Weights of a small mixture-of-experts language model, trained from scratch on English Wikipedia: 11 layers.
Below are experts of layer 7 (counted from 0) of a mixture-of-experts language model. Rows are named router (the router's row for the expert) and show model dimensions 0-95. Each number is 128 + 32 x the weight over its row's rms, rounded and kept within 0 to 255. Numbers have three digits each.
After each expert's rows: "mostly gets" lists some tokens that are sent to it at least half of the time; "raises" lists some tokens whose logits its average output raises strongly, later layers aside. This comes from a sample of Wikipedia text that the model never trained on.

# expert 94
router:137148203083181104130144110109106088065141105138153195165098103116123116097109061135140123064052112097187164097139161103087126125105117120160201133131083109102156167110144138131116135082059147093149191109097145106132146138116153168106128131138124138103157141129157127150157152076114198117
mostly gets: " ==", " |  |  |", "\" |", " ===", " |  |  |  |", "|---|---|---|---|"
raises: "\n\n", "\n", ": "

# expert 112
router:164120190064145108109092085155128123168082106165126155115134163097120105191083125187155108090193082121193130084124124172161125107173088155073138116124110158094068128115121163136101125119094112142167117139171108080148126150083132127191146131140132099149074100177122143148139139130209117109
mostly gets: " E", " St", " L", " En", " La", " All"
raises: "ud", "un", "uch", "u", "in", "ut"

# expert 60
router:071153137171177116105124137142160084158128076188166166143145149153112101145110083145142115086117116096147132136113155149185071118154158115082137147127111188120072127138156132091171080109159134110106158182145078100169134166095100148044078158151107097115068084118130102186155132177132118118
mostly gets: " Be", " Gold", " Pet", " Green", " Sch", " von"
raises: "p", "b", "pr", "ville", "ional"

# expert 56
router:121107150079178140129149097140115115078134159132123076127116171135077125132085129148154107116110103107115095084138077100109133127153121116135123112139145116136155181142047102182123146127133172107194190107099167100071156185121119156154134177175087207129176081079114161099138125096175180103
mostly gets: " ch", " trans", " pro", "-c", " acc", " le"
raises: "ut", "ute", "t", "un", "ic", "ate"

# expert 117
router:149169174142191158138136129152103139113136159195157179146105146126101096097096130115089147157081149115065169079102154126094105115073104091139165135139114079128115172095185108132152118054154059153123147083129153097178142094094135170087105106101103059123157147113172094107149179132132101127
mostly gets: "==See also==", " (aged ", "|---|---|---|---|", " species", "idae", " =="
raises: "\n", "\n\n", "}", ":", " =="

# expert 96
router:101163139173089144097181165177090133139128081159153104122152071086147089130089187166078088150116098106145144142064157141087102108117135117179097155154121150105099114179188179113187096125180186139090127111102083149125096167131100165098115115100083123080157109099127168101100159150120103133
mostly gets: " Music", " music", " King", " Smith", " can", " Israel"
raises: "ur", "em", "am", "as"

# expert 9
router:088091096151109198060104160074191161134124091088172170119130126077067085141092112162106141143128084156113095140119100137095139140150110123161095102180093157101124152151175156156134156102097156139147120143157190117123174190117164107162151120158097134096146156089089162089073156140165115088
mostly gets: " res", " Ex", " S", " ex", " Mac", " Co"
raises: "ament", "ed", "ition"

# expert 45
router:117143078133114111134113172133147156183177167084110116118152153075083103170135074160090163122114124102109096179160125129156126153149073150131086169099160161123134062071106092116174171118125105165154142108129143123138204167145130056125066202172088125153131145129077147097117124142152130104
mostly gets: " show", " writ", " Air", " host", " cover", " Tour"
raises: ".", "er", "ia", "p", "is"

# expert 84
router:092200207067171090118171156132100130123056134105106149163147154131134127184105099111088074069141092111176093081172091101140160093160129120118125166123111153086091135123108134175067120147156108164171140127183164157101150120137112109180128116151134126123154087111104172077131139114156090144
mostly gets: " an", " Al", " un", " Mar", " Ar", " Car"
raises: "w", "im", "g", "ies", "st", "od"

# expert 43
router:139112133158050180137150143143117143125137128094145086068162093096147073117159145140101151182072150155115180158090144152110156155103109115168109163137148121124139068129105117078143075134151172126105145089114124170137083108208114098155107104078052144134186159181135152131093144114179160114
mostly gets: "itor", " transport", " form", " prison", " plan", " trade"
raises: ".", " |", " | ", "\n", ",", "\n\n"

# expert 97
router:168092100165152119129083119108167105077144101125137159167112106137157171184107129172109157123160185167097124094131128127157189177108086149107133106155100156165141124081166119125081129116151096201166069115098171102135141091124178111112142168173167091144108105076162103086099119133063075092
mostly gets: " on ", "- ", " February ", " (born ", " March ", "| "
raises: "\"", "\")", ")", "\" and", "\",", "\"."

# expert 69
router:138093142079101084115109149158147098113171065167161213071112148160137105099179123151135133118094118085121140093105182149113166173125110072167095083145090108193130164122137071157156179091114122174169114078096142112127180164170124089172113128153103150093125126101137160111126175133108149136
mostly gets: " system", " group", " history", " period", " Awards", " Company"
raises: " of", " of ", ","

# expert 77
router:094086145126139112144080129148122116173155138092128107193128147150100139098106113144166124066110073130127102112156050154136103150118128099123087110054125170139080140174067137133141148168126160093164092143147135112080193180145130156099157124110146147177173145179118189080182072164109129130
mostly gets: " b", " tr", " dep", " pre", " short", " cont"
raises: " ", ".", " |"

# expert 57
router:129162175101165111143134077134161154113131163100149160128128074093134114105148185130065162121147110136181149069143139166042144093121155108135152145118109110121142129169186058165138119173084088108079185104099134086154156143129136161100149116057118115136147111116102181106071136070153117161
mostly gets: "025", "026", "982", " Act", " Port", " pr"
raises: ".", "in", "il", ","

# expert 72
router:090070149107111135136099136098191163178140115153127103178120094123120072142071079154151153116113151140100135164107099106153121135107139171119106172118135143089114064132107184097170118153124143127158124165165111196117109139133157165085137083133078127145155085233137155093096125135185081081
mostly gets: " Pl", " fl", " per", " Black", " str", " Red"
raises: " for", " and", "ro"

# expert 52
router:086170080144109171109081126114165156134144097112143144159101155112100138158148069162148134175087124115160092110136097147169085160144110152154100141085182152123132132128084110126125197069136119168167107107086143159132143154092087053126076196165171171104067129110074152117165161141089144111
mostly gets: " dr", " t", " go", " Bl", " prot", " B"
raises: "ish", "isher", "est", "air", "iss", "uth"

# expert 110
router:075178095172141232099139111140126148143105073129133072122136098110110091116128097170087126107070110100092103112084168119148135206128138184182070096111141159101100118177122167088157137141111152145115134084106093189109168154140108128119076149153096138129110095114148149112129165170141115177
mostly gets: "-w", " t", " mod", " Gh", " sl", " Cast"
raises: "el", "er", "ers", "ur"

# expert 90
router:101160094158113166072149096140177147132128105191142131142104142120110111153112087150133117108112118125062099142116129113197080140125167142156068120152108158083081118155161217077168095140139178111158115147151104152121123115122159192088090094157080171069090094137146122142116177167144081105
mostly gets: " cl", " Sm", " Sch", " Sal", " Haw", " Spr"
raises: "et", "ing", "al", "ur", "er", "j"

# expert 22
router:175097176089099083155138128122160133109141113116140160166087159108185139171095099082095156090154108134109118112115164078082156120178111176115149112165157160143147108110129216136108141067152073132172152133197179096179117170153136120124118150142189165137124113093114152090100063105105113105
mostly gets: ", U.", " Washington", " Hot", " US", " Comp", " Green"
raises: "nd", "m", "ves"

# expert 26
router:113203078071119136080115084093182160137140170188144137163092167108104109155142050118136142096089147151067088116095137138176111183099142091164070140152124122152155144062162151132137147114160141141136147113193140137113139128142181107102093120187089118101106153160152125149118139095140086082
mostly gets: " sl", " sh", " circ", " Circ", "ycl", " Haw"
raises: "ism", "ing", "ized"

# expert 119
router:099145156136090164098131139065180143135098128111157190090144178111077139189078113151143137127128108139140131115106077134098104114156099102116122090113080170094101146169203146133092121175109112135152150149129188109117146194122164129218140139165108102060122121071093124096095165129170130112
mostly gets: " Ar", " San", " Sch", " en", " El", " En"
raises: "m", "n", "c", "l", "p", " "

# expert 25
router:123187059119123220090153130108153182132136133113089064121101101099095083135118093148126131131114149168082117152111063138150150169135109133149073075117142123114150156137110158168092182158107136101151113074178169164121162121154135073212111103157087175136158119139105121097093135134152158133
mostly gets: " tr", " em", " dep", " res", " sim", " dist"
raises: "f", "ies", "if", "s", "ically", "land"

# expert 88
router:129152147079190120130107128080155131120152112111082096125062141121097120161096120054114150085158103124106113060132102118156128158193106146080110099123139180148107205120148155127109152100074086147138192169170145095109160112066114163145163122145195147114147114106146161150176128137167096092
mostly gets: " f", " O", " C", " | A", " F", " sh"
raises: "ud", "on", "ol", "u", "ut", "ang"

# expert 75
router:099136194138188158147153117149124101117166101073175147088097135153081211124132138115138134089090097088203111122160107098094121106108137178159144104129083110143115164166138139163116151135060145164152125126051079132176134146129110090125123159112161114154153104091101145119158138109040166150
mostly gets: " ext", " inter", " what", " int", " cont", " among"
raises: "vement", "v", "ge"

# expert 17
router:112175099162103232102139157112167171153102091150090084144133105117100057113096104164118156140110123145043122125089102152108148147125117137134078122130179118091132105182119169102105126155117179109136150074195107151079139127145097088161139091157102175104149123183124132093087127146183127142
mostly gets: " Qu", " qu", " Az", " rev", " Bo", " vis"
raises: ".", "a", "ib"

# expert 18
router:095149123182127110151132125173128125154137074158160106123150145131150104138101101174127124071081165066130138148050191092175107129113148143120131129145127149136101112159177168080182092086092143139102143189100092157173123145134122173041076135131118098138072123105157136157171131184086109153
mostly gets: " East", " West", " Andrew", "′", " Wood", "ampton"
raises: "ub", "ur", "uro", "ud", "il", "ust"

# expert 98
router:119159162119162088075116145155087142131084097086102148137083132140169113130146083139074099097180119144098085082155114049134168171180086149139148086138147127122083098148078136192113131119161134157182169046158165170066151144115097119099131109137156140158165111123114166093104160154117142105
mostly gets: " In ", " s", " | S", "In ", " res", " comp"
raises: "u", "end", "al", "ip", "at", "."

# expert 121
router:107180085193122111087114165181129132131153085183144089146103145128116122150095089125159074128170104093096114135089110134185073159114151089140082130110112135111068151176168208089169120114146137113151133165137084174121098153152146151109097115159143120091056117101151125149152140198085089132
mostly gets: " He", " he", " J.", " Har", " Mc", " We"
raises: "qu", "l", "ac"

# expert 68
router:140096120118128103165171145173106121165145179163127112127157141122173133143118150112165109102212115077130119150068123102075098083118156082110128197109124053094168119143108144096168071105128154115052176169110079165105070134136138184104135070130096129139126142170136129149119125167148109171
mostly gets: " new", " original", " major", "% |", " real", " professional"
raises: "í", " ", "c"

# expert 115
router:125146081135144132128110141185105135139163070142140111116091108138104123105117097151100114175115134065144117075112125139110092138084123163170154126094165140138158125158094110162145192074099066142149133108104101169153144146081103148116099204177167153104084110068101151173200140175052156142
mostly gets: " km^{", " amb", " used to", " pers", " e", " br"
raises: "iography", "ics", " history", "ical", "iction", "icial"

# expert 11
router:104174121170147244088153106079137164114127122085091071127129115158115088089117138159099101157122108173088096091146079139130187187111109177137099078095104156070106148165095151135098124184091165123114115100154178151107126116138101096194129126135130165135161142136122162085088122122134142114
mostly gets: " f", " comp", " dec", " pl", " trans", " rel"
raises: ".", "es", " |", "ed", ") |", "et"

# expert 3
router:203144148145177082098140108146093111124166108142143159088053099101130143148185111142082127118169106115141121149150119106138172116097119131176133070160126188181085139120122117162079148150113082134159157122098184107127091142085136170114184173150179096158105088090133114097075152120075156083
mostly gets: " in ", "- ", "| ", ", ", " In ", " February "
raises: "1", "2", "urban", "5", "10", "4"

# expert 24
router:073123158186129195109126125099158138131134095153123116128116103123083077146064141153143169118115104156096084130114129126146098146116176154149110170114088172080082118185150216093146133161161181098121113156102121129118101181133171160123116088107083145062142068173166149094125182139146103110
mostly gets: " ind", " Mc", " Bur", " sat", " pol", " Ind"
raises: "ming", "ful", "ects", "it", "st", "ected"

# expert 114
router:133061159118157097129118175084092128186159083186086150120106119097138078111106127147122083164128089143173139172110174155136091124095088103125094123161107149165105137140180149057141156099156107093157125102145145114175109142136187199109140138156110070160075104132162147151171129147111148054
mostly gets: " there", " year", " short", " story", " †", " church"
raises: " | ", " ", ") | ", " | Result"

# expert 35
router:098204143204142188140123100149139141120165078090184107105157160118099101106114126163130089088119080114140091075155161129078144153094089187155147081146105150097073145181138113159157124146072115139074156144101113150149156159129095098091126111160168092177109116091086156100151086142104147129
mostly gets: " Kar", " Ab", "-b", " Abd", " Ham", " Wat"
raises: "oc", "ish", "il", "ot"

# expert 92
router:138143190183103138140138109094181101129137129117210173069148155110083135142089163141113117072117094183175122098116124134080115109139106104148132147180073140093115117135127102180190105149092139145102150160069159098149117196152123137081157093157129078138159123091075143095076129125084119147
mostly gets: " Nor", " Christ", " Jean", " Kar", " Georg", " Moham"
raises: "ian", "ig", "ine"

# expert 95
router:114194060135132120096115169102102176153154109141145127095087119069114090115088068145139120163125088144125117139101132167108090163124139100194118101166135116101162171126135166183134178114131116082188134117142144170157150100166162130195111184146109184093138125064077156080080130132123097130
mostly gets: " Am", " Em", " Prim", " sim", " Res", " e"
raises: "iv", "ly", "ul", "in", "is", "ass"

# expert 70
router:121154199084157136163175095161105128091143167132163152102134085131119119128103179118145160089097138152155102141081127076125123090110120122142169154196084114164130096129148080140135163107154129089108166114078094071154123141156113201145095099051111077134189115158139121139147128067097191127
mostly gets: " Michael", "mar", " director", " ar", " critic", "|---|---|---|---|---|"
raises: " and", ".", ","